From a checkpoint of a small mixture-of-experts model trained on Wikipedia.
Size: vocabulary 8192, 37.5M parameters.
Experts: 32 experts in each of 14 layers, 128 SwiGLU neurons an expert, 2 picks a token, a sigmoid router.
Below are experts of layer 10 (counted from 0) of a mixture-of-experts language model. Rows are named router (the router's row for the expert), gate (a neuron's input weights, with its number), up (a neuron's input weights, with its number), down (a neuron's output weights, with its number) and show model dimensions 128-191. Each number is 128 + 32 x the weight over its row's rms, rounded and kept within 0 to 255. Numbers have three digits each.
After each expert's rows: a language model's description of what the expert responds to; "mostly gets" lists some tokens that are sent to it at least half of the time. This comes from a sample of Wikipedia text that the model never trained on.

# expert 10
router:147109130117138102119080125101149115114164167109109110107112117162171166135117178093155110136100111075138178140135098185137176119142106162058158109122162187177114110100104123149143175117100136
gate0:160107139135145127120140094132183135160144105151099076108176179184166162144095131143164058110177148168093174115160131159125128125119110122075143094160125142116075084145074132127131223133140136
up0:145169160134109150143101125131089093174127138074115168118099106143087120133124080107078095076142125081125122115096166128110126108108128094144086141120134077134089091173092148101101174149117073
down0:127201080139159184113152088046117063131111136079155130110089127137126129133112053063143105086110170152112100113138123127153169089106165149114145083115174138049111151191078117133081147112122190
Description: Sports competition terms. Sports words in career tables and season articles, such as World, Cup, Championships, season, medal, League, and the before title names.
mostly gets: "Cup ", "Football ", "Team ", "Cup", "season", "medal "

# expert 27
router:138126140090121125103019160134138169167117165093120075101112134144122152113153140054138109130103092148118176087162117104137124114164162105106166055141120111111139153124137103126122217110127103
gate4:110156130170102137171096132159091188108174201064161094134140100141155116129150133086187085107131092127131176091165151128099089120117140157121180046090087094127190119119132153055084194105139138
up4:132159106119080154145175129143127064157085132175105105163188110102115084116144168185131128136218088068133145071138127109147056153110131113168083098148128143096137156096099147141126146127138129
down4:100085172089132180132092110118191088077132197176141160171126116102113124177191106112144099130146136145148167147114099129113112159150184073135122179123149115185109118144133113179114147157101126
Description: Given-name beginnings in lists. Opening pieces of first names or titles in cast tables, credits and lists, often South Asian or Japanese, e.g. Har(priet), Vik(ing), Li(am).
mostly gets: "Har", "Rob", "Moh", "Mag", "Bab", "Abd"

# expert 23
router:102140133102079099131097158167151144104071199157164173130113147153192110091133122081104105089092074135066131165150086164154153117190101173130116099156130158140107119166111113179180140105132088
gate4:147130118146059159112085147199155185140090182141166172078187106152168171160105140125074164147102081157152107160168121131177101074131136153144146111129114058118089133139164109141139081145119121
up4:135138096133092128128086139123120152142142095141174093136122076095135203146097126152171136130084097112079124056148074107151121092089106110118092072100112113118124164092175130123184151120119153
down4:164163137114098160118131208062117134111130125069120152105090116125184124145142225137109176129153071132232154096127162098107113145108143138081101086087111112123151113090096104100138123136116178
Description: Year prefixes and pipes. Century-decade prefixes of years and table pipe separators, such as 201(9), 194(6), 198(7), and | between cells.
mostly gets: "199", "201", "202", "197", "200", "196"

# expert 9
router:151124106095185139102071140086112170126144143100167122094091138122147165101131109109078136146112140101135222166128133117138129146158153166088121112128141165103134126110091115175142139114159145
gate4:122154093109094071060143150065085115112112065154079125132120156152121132120104109160111077127124137110173135130097136121172107130132156147114154096079135106162160136142115137122108112148113104
up4:103128148184090138127164052173095135156114125139150150152208159109131111114180127155108122157128102145161194096106085072173112146165179125100115110102149141148081137165146153117076123141139094
down4:097102174187100063087129102136081135171077170159197187151159153111119095110101145146145123163113165191134116088150027167125152169086146152142076079138088082180142075087110140177092081118122128
Description: Biographical noun-phrase modifiers. Articles, possessives and adjectives in descriptions of people's careers and roles, e.g. "a solo career", "his interest", "Jordanian general".
mostly gets: "his ", "their ", "her ", "His ", "another ", "largest "

# expert 29
router:109116135074184093133087107147165109135049193099116126063095107128163086104083118092123106133127144102128150114067137166140150159150141160123183135062163087135106085111093061179146152126111154
gate0:127108109117095118116188066116164109135121149082122156055096141154096115115122112140166156148093179106128111113088132120147126067103122167129124140061139095107136126118172098084068108118140138
up0:087125176146141103135132129118170194150067125101133150068138097081103102120106122139061197145129164131134125121074130106136077115154073111131130083152117116108124120107116116109148178174160126
down0:087133116085139131194122123166159111049154107141135163122202094157097111133135074042154123154078145115123222144119131115165115124080085135107100069129159128084189107087081093114099115112140153
Description: Content word stems. Stems of common nouns and adjectives starting a word, often before a suffix or hyphen, such as air(ports), song(s), long-range, film, political.
mostly gets: "political ", "world", "film", "design", "club", "business"

# expert 11
router:095102139123130077108126200106112110155120182079149146079126127140126127123139089046135090092093124089121145131102129150079150142169166114072139112151182117083105153102093116130120162097201114
gate2:093142133136143092130080089135175144170131156086164112181153132108131169094162093134109129138065147165114135108120137063102085094138136098129137124160096154194123117086118082191124163098119066
up2:103142124150123138131157137090115127169086114129128067161098151095075133107133106117148132135161220090210160135125092130154190115137091137161108198121188108135111097112105142188178172128099096
down2:138160155114106117126102161144077116189149127178134169114129148078086110114068186091153122111121155136107091166152114164136142135131097128086093128121183160117099062175102147069101116207153158
Description: Table cell initials. Capital letters or short codes opening a name or entry in tables and lists, such as S(ani), B3, MF, FW.
mostly gets: "S", "F", "K", "MF ", "B", "FW "

# expert 15
router:075125118131088136095083131113101106145128186040162124091104162161097104137089164110103112163081102120089204141142132100088112136119105166106140078088127139051174115148097117164147141117094116
gate4:135148188143092126181119131116183094103151142167182135140138082119154112179130120093161107112176121137088121137157135137169088136178160165150119089078137151119147088069193101124103137086138133
up4:171163140103113194130104103123191091079119129078060098096115126182118186127153144080186153092130120148077181132140076101157151114153045166156175133154140179150118109118148137125102089109131133
down4:065150134173135167130128132129125083135112095087099141106138114100144087148142141157110133109111150135114081072228117136132099142116184152107188135118160102159046133214146120103119130144095109
Description: Short syllables, Romance names. Short two-letter word-initial pieces starting capitalized or foreign words, often French, Italian or Spanish names, e.g. Gu(itars), Or(leans), Ma(o).
mostly gets: "Gu", "No", "Lu", "bo", "Be", "Mo"

# expert 30
router:110101154122138133086076121184136116143140186072111149109084133141164143124094112140063103074150118145152141095082148115099169099150108192144133093159155106151138149091080143163163100148114163
gate4:075090133133115159118080103135122136140173166143145105104113139140137131153119150105072162082143158118181120138113164173172083099127136147177140165157107113158062125147128146097120089082158131
up4:182132180082173133138160120127099106100063081177126129183112109103108109093179125168178136108094134084081132146229123080122119132228128075132128141103209125151198093154078078134100165081096085
down4:086141146136118129029139132139093163130083173139090163145141178090096067087135106123120095156086112131112165114109107124083078116103112155095140105098166098132202126128181132139089109186129093
Description: Word endings before punctuation. Final suffix pieces completing a word right before a comma, period or line break, e.g. -tion, -ers, -es, gu(ests), charact(ers).
mostly gets: "tion", "tions", "ence", "ation", "ts", "ations"

# expert 7
router:140154201060155100079129151079118108135145172124076121098124148142125163147094145142096092129059102139150167128118144152077166174134186142123088150121136102124110155132099144145093154132147106
gate2:153144094084122127065139160083114107172114165131123107088107149180173168113153140077069106138078138141092108022100105132151106177123133123143163141112079146157145082158123129112069098155109158
up2:084116146128217123115072070138155106072151065124133161160079178141081087108178141120096107155157090113129135086155072127121125144132185112098122161206156154107097068106153085094139118116096150
down2:155063133163086158170183158135126138151124132145111099128122081175164132164153139171147140117137186113167137151153182157147093149110123108121130122135171169148150187110180173052164118139173115
Description: Census and election tables. Words and numbers in demographic and election statistics, such as children, below, under in census prose, and Votes, Candidate, %, sq, km.
mostly gets: "Votes ", "sq ", "% ", "votes ", "Candidate ", "±% "

# expert 16
router:142191101106156095075116163108163106125120186120192121114098103138170130123108124095032130172121116111138197142142173125126208145141143128117124103132158157151117059083113068138154151096083116
gate2:128157081144137095109122101080134092079120173142152133093165091102128095129169119149126116128142181132110140176157179080192209176128186096065127152099087168172102144112066133094088145157138144
up2:189188196150135186084063147165125155163134152189209133110092078156123118104138205105125150126125102104100127124064105168177135123192127143142140128202184100164120112141117109131151084157135151
down2:088118084177130148161121111120147107107165162072164101161120065163116085176149158104107133069151168157138172111154149110173115167126142119108153153101152116089139150118076175128102107086121109
Description: Section titles and article starts. Words right after heading markers or blank lines, such as History, Gallery, Biography, See also, List of, and the birth parenthesis in openings.
mostly gets: "See ", "Genus", "List ", "== ", "Born", "Species"

# expert 6
router:062148165122145117099070123127176138181133173114126170106050148118176164118087162090131102139082160153142164149115107123103152155130157134136099063138145122126144085113093105178151190109116136
gate0:083149141064171124052116114169098140188079163136108146090095066071129183165140185084165181154134108158128122118116128115097111125108065170139130092089143114169076147115090086117106174141109129
up0:126100113136118072095155115155149094173087171137125166099123115110106109145144164019103145133174094161116145138124132122212107171176131135136113111113139109082092134121075134110139109126114136
down0:129110183130137061151123113124176173110175124137118105079137095117114180109206141184136120133097119178162089098126162094173153083129107134181145147125143126137051059100150153073122111046155149
Description: Word-final noun endings. Nouns or noun-final pieces followed by a space, often abstract suffixes like -ation, -ments, -ence, e.g. development, complications, system.
mostly gets: "version ", "system ", "development ", "ments ", "role ", "sion "

# expert 3
router:116165121104131116123099183115175140169077136134160089090116107134137163092129089112115094134123132123119168093019117144101174160139150160068172088140114120154136086133078104142141149100112094
gate0:112093054143074141157093132157131109120131089177097090102066094150125131088122115144117141146104139175151149182184176076120134097092076106073159132142133116112180184120100114157155143149176101
up0:155074134159152066111084056146104107104202156157104086158159132134225114150183135169132101139102118125111160162157079125154087125124096169112132070143071175187124158165131103083124144123163176
down0:055110177084094187144147097166140132114149141124134073132106157147094081122153162103140093161195113150123107156181177133097122130085124071070146150152177073067113151142113133151167100106161159
Description: Definite article, determiners. Determiners and demonstratives opening a noun phrase, chiefly "the" after prepositions or sentence starts, also this, that, some, same.
mostly gets: "The ", "this ", "the ", "that ", "some ", "same "

# expert 0
router:092141114080100114087100140099121198131079115131095146061113062121175123088164086092122099165124118084076128115110080132125155141137144118122138121125172140120092156142104116205116140082173167
gate4:139190061148152175151138056141163223086138118147127101047130060152165068097137072113118140088147159108114119102146169162117152161110138134123145140111134152097125134116175110172169102133164037
up4:167111170183118093119180216161185105172102110100146136150162111162165134125144084157064109138069133163073137093179081102072122094060097081176142068101164171102157101129160140152162114138139113
down4:128105071117072120101099101129149146145137175125121167078134158108104141166160134111149113175111168181107132189112181155143083137143172088136128123101174155118112137074138156147125121167172154
Description: Surname/place name starts. Opening capitalized pieces of Western personal surnames and place names, such as Wil(son), Mc, Ber(ridge), Ed(monton).
mostly gets: "Mc", "Wil", "Ber", "John", "Mont", "Ros"

# expert 28
router:118147178074155119069080163163179123159102151128155085100080115109186167079124164048103103146136151126139167101126128107098139165166147124138127061128159129098087137116084112168123151157141153
gate4:160106147133081147075134186137163156117177137122185173135156131161137156167058114113150133155120191150133175107109107154122131137162155129146084113143120080173178147127078148128180160169159165
up4:139092153118167129154115105074192087165082178102108101123141143116125123149168149113117098138196130113153094136081089094127132117124123181145081139062120091093170134149102157117077080156083114
down4:145131146116162124100121126082117144149100058101162149105153124106110135073162122203115143119115120163148125113146194095187084161044116132138146165192131164133195124137088136141120126146140046
Description: Place and title name pieces. Later pieces of proper names, especially place names and titles, such as York, ington, ville, shire, Street, River, Love.
mostly gets: "York ", "ington ", "ville ", "Street ", "London ", "Love "

# expert 18
router:105079138136152111122117183138132173145167179122157121110155142154100165110131102077102083111107113152149170180114113101158165130142167128086135117158129154162124126117097106083109130073127074
gate0:169198088150077103184100143128161158110057134091126111178132140141101086133133102154127146121080108085099096077084096121115128137114150096131120071109105141108155146142144119113154136162120169
up0:152067161069134140113176114127163092089122157090136101078125099127128154086111094127101126194119108132130096140108082085115119159099126141096104137106079132092172136172161186135193150153124112
down0:122093105095201121225130124112153085161142161080110156144094154107120152140154135127173102125156148154166154078103167166082102194173128125175138076119092079085152073135136107149122133140134166
Description: Verb stems and prefixes. Verb-beginning pieces and prefixes before -ed/-ing endings, like re(located), declar(es), expl, dis; also sentence-opening "However".
mostly gets: "However", "expl", "however", "clos", "impro", "with"

# expert 17
router:135147141149135105104098136131122125190117160077127150064161122088162127120123141098098072126122115150160138120139124082121143098141109136141127120090155156120155089129074114147144140132146131
gate0:131212093179085049111206132104117093137154096111121120121177089141159174182123133131147092144191191150153116129084141178098154109149126092115142147099151184100096151090123198169113181127097130
up0:193127071091222146096170103169120168166143111118134122134103142176107123098159076164102133157125070146098145182127095153150142106144126075112129114145171147167068110109110138177156118147149127
down0:172137088110185119200138103145203143136104135179117075109107070103102152122149105145195145108158103138187129146115142155124087114164105085078073183045094108120114134170173157205108153130153127
Description: Institution and office nouns. Head nouns of institution, government and place names, such as University, House of Representatives, District, County, Army.
mostly gets: "University ", "School ", "States ", "District ", "Army ", "Republican "

# expert 1
router:090107165153138125117100181129175155160154148140122124136124070111179072137125138055125106116156159138119175129133142115092133149214171118086096073118194127178101124105134104135103121092123152
gate4:184130132227119044124055157137154092098177085110156113159198082081130172125109130146083184126098175104106156110067150141129142088166186106124091116124126138109148131148091125138103142129175188
up4:122101064190120137131074163106132068133098106132146164117125124161093140070119176092162129110122107120147131095091060106089179109150146119081198115135115083101145132114173103185093108130150135
down4:132163147143088104144127191102125079101130157148114123199183159120151098183107136124094156131144131125121109136137137051080080107100096141119092120134104096090122189118088133125150131096160053
Description: Prepositions and table separators. Mostly table cell pipes and the preposition of, plus for, at, by, between, in names and phrases like Library of Congress, died of.
mostly gets: "of ", "| ", "between ", "—; ", "−", "de "

# expert 8
router:112126142124171097118128176103157114156158168102149149089099133149169126147141126093110060190104118118089131134105170125094150107141149158116158079121121126114064108094083087154143137133123145
gate0:063130171105157118082159117138073112121148224098149108110060145125103131128093140125068086108117087180125194170084165132083181154132149130113131166107111125128090146146112111194141133157145138
up0:110122111105143151168107130102169106098119084152135108104136146139116125131087142206096137131134129099128157138184157162187124121098160194115145148152041111080194201101115121169169087108095144
down0:127101162117088126136121138184142100138086143157108137140136148082104176055115099149089086127127116131125117117081142135150140091108187115117127121190087159131130151082115128133111122093174060
Description: Word-initial fragments. Opening consonant-cluster pieces of lowercase words split by the tokenizer, often after the or a, such as pl(aque), pr(ices), cont, comm.
mostly gets: "cont", "Pr", "comm", "Br", "Cr", "Dr"